Experts of a small language model.
Size: 9 layers, width 192, vocabulary 4096, 40M parameters.
Experts: 64 squared ReLU neurons an expert, 8 picks a token.
Training: 545M tokens, 4732 steps.
Below are experts of layer 2 (counted from 0) of a mixture-of-experts language model. Rows are named up (a neuron's input weights, with its number) and show model dimensions 0-95. Each number is 500 + 40 x the weight over its row's rms, rounded and kept within 0 to 999. Numbers have three digits each.
Before each expert's rows: a language model's description of what the expert responds to. This comes from a sample of Wikipedia text that the model never trained on.

# expert 4
Description: Determiners before nouns
up0:578560565534468382500496488525486443539492527570498475510516512506457522440490528505435452501521544543474467575513496462476477514497540523475469571504501507518495450481583451476499563479502574463444533474413471544451587414482523472467516430497495587501522444543484469478423525531482456497
up1:525482536543488504507526552462452493470527565497497443503504483439471496473514465494488549481452446504466446517508466527526523527490445483541459476575529539409480480472505490501517472524502480512470500547395576532509497455449483509559535554521543555451473531507493524436476481551514498507
up2:458490553475444570490460554385453563471513477442500461522512516523577479510518485424565555551450475458493472443482516501551410514508473510489518496555459487496560577471503490513518510516523545501478496522504461514506484496498485544486488472423454460442460511518475569538574455512518491409
up3:527466559507507510514510437470494529480495476533473513470514483480548557440478505482597529528512512493534524507515497569493501479526466440486508577557490443512479456549416565579470452556472467491481537440462441461460497527510494467513577522468498480519517532553526459411438469539514478480
up4:517471487499521489465501498499456493425483430435510498521555491536468493532486523549598550556488542431513490492482472521588505455501489524466528523485518527553514565507497500476520509470460532500493493550486476489476480478485489449428503556505492552500446425467468446451441455499441499461
up5:528490527467512410458483431509483506508544574467504533508427571477477528438438383529524468445531509442492498461518506476487547526483478455476501489494508572466464466580477499485437540519529532463470509495549484482495536479543545465492432510541586488512451515411510429530522496472522515513
up6:523496523499535513456443508493544586529488507459562516445476561451449466510482509512457553495464487568500481491542545489476548453472483512573518435491497535533501464492478492507531502471573411501465525474508473481542477471533529414579469485534474423596521492491442569435527479418529517499
up7:489542569417506524506525457453484482495455499597479524505465520544479452605503438509446462491584476533522511504526462448483469515459476488537487547516508561486513477528538491462523509459507512482465497553443626460445490481531534500483467446509523501480455591546473506533550507519501498413
up8:552462461418532578411511435482488443433538444452494508480535478489499483477524491519541479441400524509517490483424494488484543480453514558583478475438496518500509445467542443509457495460553496543438467496490505390575501533503539508536470475522480546511445509470446501465484489472466498502
up9:552497505475531591500590503493476539508499476532477464481477526478552484480446445480485518545461407498460432589490517495447548481524562548518595540442541497519491497508488498555457578543533487595528486466500576477522544525576471469499534517481507484505517447435477461532430523504501510494

# expert 8
Description: Suffixes and heading markers
up22:529500532491435463506460542542499519495554387464572554487527453489438446543524521487487530454531480560537496479487548555596495464525519484542569588517477443536439547477508516479536454508478481526519476485531490499553545451504570511435456415537506460480470501516424482511469530527534472477
up23:545472485510464512464494451502532522473498536439547505512494501495430495546479502548450491464483556480396524518557480442540529510492479499506429527515500527522548456516512425457472556502440500500432469503465494511442507584471534477479549530514553509557549530486544474421569489530434503474
up24:488494506515490514500444524438488491512495493447473484493458553551550430502471495453434509412535528577486509520485444509432490488431501541517504489511515527528459484457524543507488492460532442564551479464561454571543432508451513475614407489501550513536548507460489510516524474372488460507
up25:514523441495501534475477564583531477512517518444447460551525528413537466481466481428461490511508512502549545586476491512515524461443568479455531535434485481528499508547495474531518504504437467559536501496514478448570563483420527493439524494490520499543563590436562533567498443488517483502
up26:575563478492559516512514450490476560505472508464508453496527500451500568564518470536523519500559563489512498492460442506439477425448461465454512563546462506456501451478532521477493560468494491519452371528534462479511490555463469520405526447444449491467410496543504531513483529492498510586
up27:504535496470479471546495474540524544485584523534504526459508540485471522476572513494534466515557379506459507463518430536475494520443508451475471515557432472489444442445462551554445533561516535536509549446513444493484545475513526485495493469462495475469424525442438514411516511539447473504
up28:496441518509507475479532505580542494522522504537496450507479489497455502474507485420450442495565499506593536473535564563532526519490490519475477486521444502585486541465496529490503505455524525499552528488587461560506492554529476504523514539464494597450485523461515491486544569530531474471
up29:479464538494461526484506488529496482530600574512509510495482505434499506516469489529420493446476509533515483520417473521525563564538464441530555488473559515426438540507431569516482459520451542547507473481483466540504446542434464474518511451538478511554550463467553432430611564496497482549
up30:564495488514487520476542509445452483515520515479437454523518531500562552476478515510516542506449540479499426494495502519532468505476525498494534464542533496468477528515561502490506537516429474461521487425477481557537486508477422538499488497508492473566554511480503521449414452510536493517
up31:589488552476524552449471550530479446523498433508446478497526515480510515519533509459483444507528495531499519481475483513536510489488485589552550487594580468534540522453483459564535546469521439462502482506539479457490429540431528494544437518561444500492475484556463498526488488445602465502

# expert 10
Description: Mid-word vowel pieces
up0:457476470544488473538478469586480590557575477524594542508477432570480511487501453543496512581476474465461450493538531552590559579574496462449501502538485406577531462524481496492489512516521512556491503490503437550487491565464518488580425449503495578515475480528548482533520498507495447541
up1:519485557516520520489520484510480547507534532527571428578499508531529479507446471489486567464493525502585509476560529401491545465383529504497500477474533565522491441566545506465507489527547531526507483484442458467531549424491506439455468522508509531498467504475446490496502507484556495520
up2:457446475605500525491560503474509529486531499454513501500474449448460565506507435431574495526484545498424505493518468453523585516530517477463543511462519450494538451498481518446510522520430534560559554587460472523556517448456517482432510538591499448513531475524455545518499499474506452544
up3:469511524559498538503535464545555529507463517491496541514466525506503592465489493491470498561464509554475429547437471531565527534514509487523464515421487441497490454452501460483483488511509507493394493487434431488534473545468546506462554450504460496398547481473436507451518545464514510572
up4:451412528479500472465477429550521501459523512520554530500551486574546485525478556532509497526471512543502421479482503480567485534526542546565492428438458466440504466518459509500503478490468470534497485452484520580493439460469509544480513484555499471477471541499484550497511568483476539498
up5:494451524506526503463531550499492393462474533455489510477495509596504529452481518560473497516511550449506591501551510505537519488515518397462450567520498502540509531461463460431557447498426499499473488532456532538474450503532550508521476477510531510476494523506464446521454469498531447493
up6:475437511462449459478508561453488470463537474503525395529518551474473488530533528486558553458498594432485515534499574481513521564473485519601442431547478541454591497491499452541451416480464514525501516533469425512470526489474509486527436504472512561560465506495500521486484525515523517502
up7:512473501459462516525546503488585537458509494435543452514522480555508493466541537413525556436518542508432549546492476488567513485524579562517524527586544501507490548518469538473464446492457496427534487566443444486451504518528497498555465503452552435433525504466429505446490476493528510489
up8:531546545503516463472501536450572523412535487556533465463563528538531492569522495470546460465523521494531494489470519493478502500590456469488559459517483560481403500444498499519506480453461502519449505570472509491474454484492553469501432534500537489491499461606491491499485436459467520498
up9:534482511457483473457495481466486549550516498529471477551499554493530471516490506468518508548486498518422437465552518465514475507497499484576520565505517528497508453497535483432530601592518502562383529558475492477458510483524615521533475551506528503406503541405546407506544499433527554503

# expert 27
Description: First digit of years
up0:476548505436498500463532544479471502555564571530510526462513522535548512435511464541477573389529481488496497424517536478493574498456469493531415531472459508530487474516514544437519509457456439444457489496520496423492504557497492482506492430537501487554525505485555442464498411505421543492
up1:514494483459496543503488452505478467484545515507500524524494556439535523478482580521488487543560505480514464525536492579506528475476446488466524453541563503471523502452529561498487471466495503470499516537546519419494521529481548435545555502452530509502490440485509512450459488511485482545
up2:523525491545496445485559568513560504502486509430429534512440456462553537499606484572509535443489438467487508539494545569514448513478480502511471508492525526465516479511499456554494564539494507502421400556490471442509477490503481567450516515492493484508554442527454495518505601514387479545
up3:479483481553451477491471506488459481539493520424469473552507521525548525498493471524494445565608491523456575511495505493548523517527545481483470483474465508490434537538534466478526517526477503488533505513470528599519472603444494447440423503574552496519451516540447472545415503506514514422
up4:490559526510562471525535496472501559605433472536472500481561520503495528542501450466521470503501456509538476496528549545582585521514455456411474472483486538487413459499429534494489508508473462466498470500484433493543556511454518547520482489571522492496482449503429510546523480511427487448
up5:539538520468495475488556473496540539527519542553543394535522505479514505442490440473448532493468565471488488522524509523457502559550488500530554498614478499530519504527551515476400462526557514529524476506485527508498503432463523470491563508452495400510437575460523569514488491528472446474
up6:529479478497493518522471463493516527614490458425530546481534468531527548532508567467529500479411476589512540490568543505522500482519492463479507606526447494527426523518450503553533497473452495420472491502487526444580440536452458611486499440542524540469577523559467432437491442487511496523
up7:530493527445485465476504477558570506481492536521490411438467473477525489492567620481507485441561476475475506450468467472521478488441465456431496500461505502480516463500483582434435501443533479506449507510484480542460559508502580492481495529482538474514507580534530566482495502517517468503
up8:498478509525478484579514456521477521478500503513509447474442556484514491541443548457514496462506445405495526489619486518586450560515499576548472514429559540508516493402534494443579503485492572555496459555486532479539506528499513439518609414430489438539538474448479507515476525486515513521
up9:419506555505498488496507492529515462484478509555467539508492577520484482498474479514486518494401532488444538564519479433575511478529506495476479505560564456469452475544505468524472472495515503433531488388469567561434511423477505493506381546565482489607558441551504536545485479497528511510

# expert 9
Description: Single letters in names
up5:477475457546467511538532484430506487484473512508508500525545546503513531577518480470510469430527418467499541531514460400516564494505540528462416523457544481462488404477585454437468500511432542478485524526520534469491548474451391490469525509535471548526463497550487534502477521460423485402
up6:446529461478527451553481536510474483425512485466453581450530488484521514517551511568434509461534500543512533508532516549531507484469442506429545545540468463457555453517528490507448486431503543513467551556528528598507544497538476493455507456479501504505498404497502578540513484501464493517
up7:490481445471440529477487400547466418478523521467483545508431468540470450481435546496449472567467561455506457511492448479563488482534413508464479522513532466515500502461478437503492500447556506507516506528537499480507561445459506532522592489535479575550489538516468476438507505534465551406
up8:521527498586525558482497525487526507508546536471545560527460528485482512488455531527578447560504516500496412465518510457499531554491530468567524479540476527503492513504490569541472481546445449510506463539506505459538488503520502520518490501493510395504462528565501452496450506507556518539
up9:531569476475505499446525496526519434530471527469500454499490490457505485499496473475525407506554461554498525437471549583542522513511472493448546513520561497500420549535543456526504522492465480476499485534484512526431573478480546529562579492544486503488467516469504583522510548489534525513
up10:486471518475500496448559446511513540513489511555545487547492537396466578461490515514445500483533501600459479452453502473532538512544513481511461574513574513511482524479531447421508497580510506586476499475415511556420486553598545525547505525521512472519504456494528487487495531518467525448
up11:445544539516479528510491592498480495532541490484470536480507521466537571510547502504503522428518466533551446482438435532503493481476497409530564438550506497496595446531579507508524513493462552507504541501500496524476409493523519524495507522568502451536518478523562486535478473555486435439
up12:504412510476524521536424505469445435563459483468515502564589502463506487517462489495582495529536522515472507520539523479511476500503450542467504522471523461520481537508390500542438525489547480538470452569449525520483508524569550556519475455506519423483517463557387501420531505529433499453
up13:507504501565503464553512564539461360524523452491448514491568494493521489431505486460494566517559475558505489435476525524515472455506481578465516498505481486562513499472513490538530583511490490540537499456493557546404476543482499545521484403555440520482493534552470503476421485463528535525
up14:506556519453528494494478525508541583488500474464466471568540424535479528451506484438541450528492555456530466436499543458491502459528503553521539466542532472478447418533492487561453495482524458565440529477504537538412545551432483504458427544483531506561543475481486445493419515510513538488

# expert 39
Description: Coordinates and symbol bytes
up0:555427546476474529413510496459486556491452548403571469530532506543569469523494487475570488472523578581479431498504550507536441542460527537549468549492599542495496452453500552556448550495422553544507524545468487458492570472460501507551514497527547485456488518525466526587556599544551552535
up1:504541581417496507459453498467510580560554475489487480503522554480496533533521404527521464496455557527401560510473485526553527487528477552486523518553517472467479487457541477472513459454471506469463471495489489523477495537511608481502522437548442482485513479496525522466480470527531538530
up2:555579517501530549493482523408506509488578504479487505481447476470456506493516458448463482504478501453456491491523447550586527441524478606466460492473475515479532503453506416523554535456464496549562479448572485505475487496502529400455559493451569551530468499497519429439513456530503508506
up3:452524460442462434623481496543477519503508452470519511481453460508504474563451508455569534515535450498525446500528545550474495469451534489489580462423548508514470520492417538457544543517488520450489456485416473503447598503505529518497531507483478505473483490512540486492557439491501467540
up4:508496480510399512484535539477530454512483429494470469532448477457440505480538549544486449444536540472483491501479544484573492583477445491502504488528513500447569551436433492567491472581496541522454491419509488450466551508475536541544510522480549512527518527435499479450540543483532451477
up5:494479512483609502498484538518577403469504443493461525515435543517478473515423492489481510463540478512476504475543509491464515521459522486578469539559540472438476496518518500507482421571427460567500468497577419430507474488513529507500551580510504481436510518564541415482515469539526490528
up6:579457530532554503508534486555511497505513541477541477474511561546472506453465477461517544510570498487521553547543602541484512553548497472546545468482486423455513465512468506468468566531453506471440495534458476514534461478496576557482428481462507492497494561493431442478552526511500492461
up7:448442433521521548518436489534554456531485488518565496497522541560475559448481465512499501554484523515500564537498562421551549478453500454557506472529588508446554549525489478617483591474546481524452511441400513496505540426512492470461478481411511467504453506511503473481504427532522527500
up8:447562542486504489437495516501561480544479488540493501494502483455546581464510461527466433548528563438495488483531470460464457445545506512588490378496480497504444523502475513411434553485471509424501472490512485439469564522535558437548542483457448480538464480563521481517510547521555504569
up9:536504550523543507565568459548515459569551492507432453501446442525450550569489434556490515503535531539482511511532524539476475528541466577515604491551484492487519434430489494448464470425469488496610462466535523512491474477532449508506531472504532536572449463441462400549453503540472487484

# expert 17
Description: Mid-word pieces, infobox labels
up0:564509489555520447454531481508476478467500531498491484540476579438507486466531512522550554553525476524445543536486521477479489469479507506469574505464544530420479393491503491516473409519467521478439488542485550488515481431523565533579434481481591541502494481447514564577484532491487526535
up1:480555489457470391453504512473481441491512519497478509408453561526488493496547507512493486436488518466508499526541513605512448486440518535456482528556479524532514442450489436515531543524531521488517463448513495533516469506484463523528468494461446520555550450591454510494525417414505511457
up2:502575482475531518509509493484474443520455481513500509553497446538450491591532486552481525544442483399444464526468521505525525516526466516560507496539523471461496467555561521486539573490531462504499479532566530548450474504472487558490530513467521513409507505516578559567501530505473445449
up3:532471452549538503422458550520491460551449463427461569543524502498463525477487484509515519482420532490527498513535587479489510438482493585500487498456563464576457564408497519505431490550485490478576556557485534480502475489481486564444517504564523481474477420491440455507509488489568503424
up4:523540544511459507521530445530547517562489479459453477487472541512481517442494529479589514511563464446512486545466485434492482466543490480554553497460499386436473499499538435484510478491501500568447487505515539439502551559528588434526499470480536452486492492532465435416420460477544511505
up5:461485485412508511493543482588504580550487460550423495514505522533503492475524499514569435515503497468481437525505523526532458516528449487490499505552531477466573568539479524540473488550524503510547439503494516468487492540500487456440526504485414535535537457484497570482390464480519483471
up6:439562486434483582536510429427507553563468505555507522522489445449511504551471461471490463527461524526562483472527483495475483480437462432525450513520524437499547410579476511484587486473453496440434466509497565535466520486519506514479523507492486494531511478530459445455527480519479489481
up7:489512479505526522531461481557449489510502555452472517557513526527506515473463481541543505606470442534533514446548536535491455486520545513506500587532544466521566515457520494557460496495519514500588532507556479536539515524500590502512559513499478446570462422470515457446559507465434480409
up8:514550509509479510558521489455474435451525564452488485506450532528502504474465460399544519626501575529502462467559512527541491523527449504509518545544444542528435591585499485524435521543480494562503518472500510501489575517506533479426465500522493449606480463507552474537501497460521477458
up9:559464573428590477481504516486536474451575524507533476543544520460475457502488436482539555555514557517504539554493500436441518452430479483549437550452506487480500401525503523483477483509459498437436595464500411493508463547526483424524464500496519509530546487447475484536494469496519511485

# expert 58
Description: Capital letters in acronyms
up0:528457479502510505562504472538470485467476477498518539473544501501470418538416430450493469453468456496512533476551576535522508554438551471484450494514504524557467487592493549509477495500521459524517520448632465486466547483534541502484511464492516576463437451524519484466461552513480384517
up1:555549559517492427499496465435461459447499509488470444444467450456449485596528477503518462502493514537513465528486582509479503480507514503515526524475555437453474481471530521496484489496467485489510474492539445516486478478464557459497523487447491494563404469487380477559514496514479530531
up2:526544495546526517524518479540526477474559451531456501568471531585499484543532534421504494471537490573462472497443524533552504501478497522456450467501525529610538474537519478561524413419505537498493513492506514491439475475498506476564571444582531515505512553539491540548462413513569458544
up3:527438494486546531514480536500428539637494482515475509554413539510472515566501500450484474497516550451482577525458487587485464510431539575460572512540487509448524428449509459425543526489480511460517477464461519467467517552518566476539515478549474433498501536447462504480525599493585553496
up4:566385510427565534488529408581554501517495505493444564533489521489543509512497525532559502500512476431519491591515502443587540519472523564484468568493500463552500476435485494436528551503535486419588475430577550493495528515525543537597475497475440523543505492526570502485497583503504546489
up5:517486486493487506524514462504495552528503509452570474517442425499515459471457454545496531497567499529558472588487518471517491502549442475479494580577503494425516542495488506523408553476432474478507475474535459487565485469459532519543452446495557441544517530513471460473440443545471434500
up6:489443494461517455471524532469399505482544503517578512469527532487396556530474531560516528492541454485550566470506509535454446432412488463520518454532533511405486485503481495469526507552424522503481492497480548544514549452512505485511458513512508470496451444521509490531526446545504510516
up7:492492563548538567475496552477498523473507525467475572475477532519544548558484559467568457524474466415472518453604490517543486489480549417519559485460533474503467468486453464590542562515496536433505563563485508561464464481511505506447573495473473565482488482561476481513472519493454435454
up8:552472498471519536442515486538459487490535525560490423444554452483460458484457502532484474515484523525491538512555496488486499462537497583432495372529389472571513440527444542485435504431564556458515414455464538472501517454530536500505489563469479481502554469462492506545437511531506511512
up9:472432528563455528486500492519598429443590513616461495515509488587460500507523479451483422499472519513534482490485544508500464509474423461540525497495541486526509483497501551494460579515555475491506489458524472557509478521497566512426506540469537547507493534508554494484441540411490493435

# expert 46
Description: am and vowel pieces
up27:468442520506435522512520503495513466511443546579435573546529515511560514426383444573453497493416480519518541514509532507440523456461468553506514482506511504481480466520425477508502525438523492552519487541557493453476558546492486502576499426504480504514473536443536509509477459499517511483
up28:485485573491484536496490471504420512480492601578506479540497496485519443450508489491526461505493465487525437494433476518574534490426450506464502536443537455492515533567510563471498531516424518482453505496492478462453433484516526505471525514529494479429471457411509531444493443547565488476
up29:425569543473518485509565543428515622539533486533540472523572471497569486502524408503518515447451505517557499573446508453521462459524413510447535518424523469474582428547549451557461488426510505462501436503516494472467528488496500500507526453486460487481520455493473457513483547483470492480
up30:496458578521485518519434478449421537505545434509431497502495483550512460535449495493480475548453536515485503467495498561483530508491494581476497546472549484458446515452461490533489603440537503566483528479544432428499491484479519481440427508461521470482450490563475509489489547487466479493
up31:507543532497555554471502513510434438579498464452476454509543424563498469525547548480544534566549531496450482509588496522498493513470483512536538421474506526501529480472450523461469476456516524533511508575560530491515492456480472459523509510454499450507523527492434507469474419479503533417
up32:487500446490533534480475421513553501505566510452530487521428494459517469560489508507527565524495478482489539496480530502457518532556407506509518453575523382487535479550560466466466582477475443472506502520577532553507556503459516584484525537483506532504454527469507521558444528522420478498
up33:418530579438548519525485532483532432472478559530505551545528447442485508554420486537492499538491484468531511540444571500464415501475477527573548487486500550523544459415544502507442562553484474577441490487483513503530507433456474520611485542497538562500403472514469482516484500484451488472
up34:579442491489509494528523491482464569480520469472435480465418455509521527468468494528517532474419545522532529469563460561537558451507454487530536492509431460491539443583478503586521511495540502500429560484516481502517448438532493527512472478554465495530411536466538543478475475553575531504
up35:400507499448501551455502552524532503434469490516453498458440530534490537553504505510525508559494516493419525543525476475494500458512474440528516474382528520579542429489441517498521504519559495456435503579533476546475506546496466503467426450480599528511517463463485516554527481580487448481
up36:525531556464518523460472489507532409491482525441474493562519506480489497478522466468537463480547430512549548516547549450546496500481539576448499485439506490496451463485539504505458481400490478517508541497496501524436533436520506489478484455498543478503516443482480509530544480518522578435

# expert 56
Description: Periods and commas
up0:483465446592523459479518558496499483528473532458515506496467490437524445453457478520496509533496494505496457518509508512579521499464522539555543579504557470590513576511555521472590564553489474455533548501444482489473526471504446543460547515493509488504507469428461462463590480523462466501
up1:476544476578492441538501521453502419576479459573511518543515471553544451485528492474481483482465579449501442451568467547502503511508504552530434491550490491462499509505496501412505481507506495515501483391542500500425500556441442495526508513587522454511473473534475538525493451464500526415
up2:496535503584530503493432510494472535490555533457482572494488526519528494446513514447489504445534579407478521481494527493564466484552483425446521511550447453533514433510516477476451466457436515511473484476454433475517454515490508491489464435544471441541527504537537520537521462547558501450
up3:532551502509482466491526519475559471482525633520526567588489481530503586513518461499537502512408483574501531533520481417537503495496529451481462522526558515492597511467483467558501472514413521438494511462443487491547557435425504570470473463523516485435502479531481545505494531503483517532
up4:537528451473490429517546520399479531444549550527570509458465511486505519540446469606482533497450505524502480487522508439494547523487471469528513455447493495549490502501506549502525423546507503538507462469541496466511488487571524497548432551468527463476480540456542571592413511536517502451
up5:505563495469518526493524523479538499479548538529540551500452546535514448545548484495495434467510583524479453517550520496466521534432518504421507528539483496550474473537477533491452491521538485501530519492453477423452502515457466505483464495448538529540479542471537484451496498421521469486
up6:477521483560525532526442454498546539515427459550564530515536502508491472526426536478455559434540552438428515488526492475479559480508468549536450514504428452477482521475534558490497463476515450527475513448450544450528508505477518517499443519474522552444497458407479478516592457449558557443
up7:485490528491451464537441471527585581481525469529479525439550487569497444516503539520492540508501474603569407449472526445473403540531541480447484515493550457536491491491426550438430505454458466467469492467493525472480436488543409513516520468482498476457469528496425452488467475575542515560
up8:540533511531467458505505476548411458491476491498451447463504415526434538499455439467500525474449531506546535502530531503425500479528413429506445441478463555550505474504496490450505491527495524504515517507518472435481461455457547543554531629538602524504495488455530438491515588518471446485
up9:519528554531481481495485470453526491544425511469462470485562497469503498530498539404541487556463530490423516504543558541433578464507495532475472452450529469488496599480552481470473501442479507536574563535492522552483467532511510565483519591532540475475426565544515542461515532544447431466

# expert 23
Description: Second word pieces
up5:480473501527474563516525474443459449507561477435496433461436533485488484427513507490565500476483492454517492524502558439471536501518455506534531513502479487508479483535497448472375453502506430490525500514519511505485507485442507533484467480492475435528460562475489541479460539466510533476
up6:454439516474559529410515487464513469577574470522561489557422511499551484427447521430601541502486573457454514546538430497557530460494527517494554543496546552468438555533475512487562495461537439447481428505502501464436522459386424512468500494484525455514493577516466485533521510480536458468
up7:512476473502545548455578477545512467554477507484521494528525494442501482509564482513540453548509485503546435571508517472508429434469475492542556536468442505629514489448543458543495460487404519525610531543469532482475535465491442462502537441448508511497452463537487494487481502534481552443
up8:482484526576559501483548582543482499475493560468480504453538497433414501510507538504484502554444470520503471544521567594527559490495556453559499508488521468457474469472462489447577558458528430438533500484484549474499562487451612461433448482516478510496544502453518470584547519440478528498
up9:439494503475466460476479600490499517458474507528432526433458489496405591539512569529463473546498488466548466501563428543528500502486490555544509613541418502497475413467493487493498469496508523451419465477539474511459482576488543430547512460538490523460464460514460563422506545491449525537
up10:447582475452511540526533506502537574505426556498499471473528536514518463507520560448484456504443514491502432563505502457600518435524499489553486480512473532546487458518493456474485516513407537525484569486509510529527455471539582499441514441512472511509473542420485446491536449484524518490
up11:549480438462505451450480546495506476528469516469456466471515575498495470540387454478535543508483495528519463447525490528529503488545540533487479471506572511482457520500480509520476552427499478505508553483460452363477471506525501571458501505511585564532601484474499570485502503476488488487
up12:548473537457438545490496470430541532557526438526439512490482512485488505538535555438579483448532549549504470432550478473465510559579453571519476513510536506453585424518547510532522499538515516484494497543494526518531434505459558498511498568609494556443472560466521481581490463479555514449
up13:487467524474580505405462513496547433558493474529497502547489492426510467412479446488489538529470497479501515540550539502518514525532421507483522512525478542417541502506461497528533507499430511550506550541461491506525520530564485446558490516528419476546498518437460526506517539515593490489
up14:495528458561490490475485580495456438527534512488513486477461451487405543499494522503507456510536525487503552529421542535541482487497513457503520507511523485482365488469486507480539460560538507427539496500489532450476471484510528465495500460425463433518577486542478446403492560465454491483

# expert 52
Description: Numbers and political words
up0:496481495455410534532538504475547475491476476427452431511439507442499512555546449536467407537503517487481536497480564525560490498482537502549465556526554509514475483460475488436478498483485595485463551519471514485480514462451560545450401534550519470528600513414436458501522541478497509585
up1:580543503520388564488529532483509517429537456475506558471514526484401439464526500450561504485471515559551449582462506558506540481403485587511526543538497530531432467487468543510512478533466548487513534529513483459491485491499547473420490539521537477518564547535449491442476416519467571462
up2:563466510494463503496558602551551484451508555528451438540520548491473543513460427401541503487496496535543520473565514478471555457536523549515518528470541503368497517498465518482508563498530489497500431553530554480510492494469518462498472526440486465515517499543472476506538459480514526476
up3:497443574454512551446522549466482531520513574465464499520464544512514513514497515523494417431588488430426504504435520458581522486539532575460491517591541509494519489502519542592571467512469486447475452449519508458466533520441532491506499505477566543532456563496483505485486471504509475494
up4:501493507509500478452446517508525445578530518527535571546485496480490538543459545530520575516471494544482534500489446502608541535454439531475511475526536467485480475478542533499497512543449461521444464490445522460406493499480518584470472491421563550498466522480519519574557529584483548597
up5:504506449470459580474533505477409561523552526483491581486534504476465512507431510481501428527545536481597505463521460497537518414447493560593545508523560490479522466510567523522534482452451483469516446517456574481460549496495475531467498509486479486502512435515456476494518512504540521451
up6:484514571504493522495467513443478580528490527528562548524470502464509438459480495522437509532510490486549470565495540538509487495468500489440456473522527501455472496528456566526428476444503488490425485493490522528515588497490479446585504491520477475429501487495519561449520466461406510516
up7:487491527452502494488461435523455530552491501507464497556530532460515508499436455487445526549516497439514525502454483478495549469422472469483550464419577488420565491554498492471556509527530545517470514445499453468536535545436542517563570431515517502479510580465582544527469462511471473514
up8:492483520480513465533529464508389481490494437495449513561443557435552483506432497589506452462498454594498455522477482500484477505484517547435544540475504423546490491478462460486529511515526487483455505508457501441478500477417517463514543544494528493476470558476508525446512426478507533473
up9:461493549506559508493470434423516491543505531445487495452392491503533533498568495483492462470501486530504559524519509455528483510429458549514537466553524528522544568488554500459583565449448505451464494587441537513452476548456480522519549527502475581464428519557481467546515492481432554452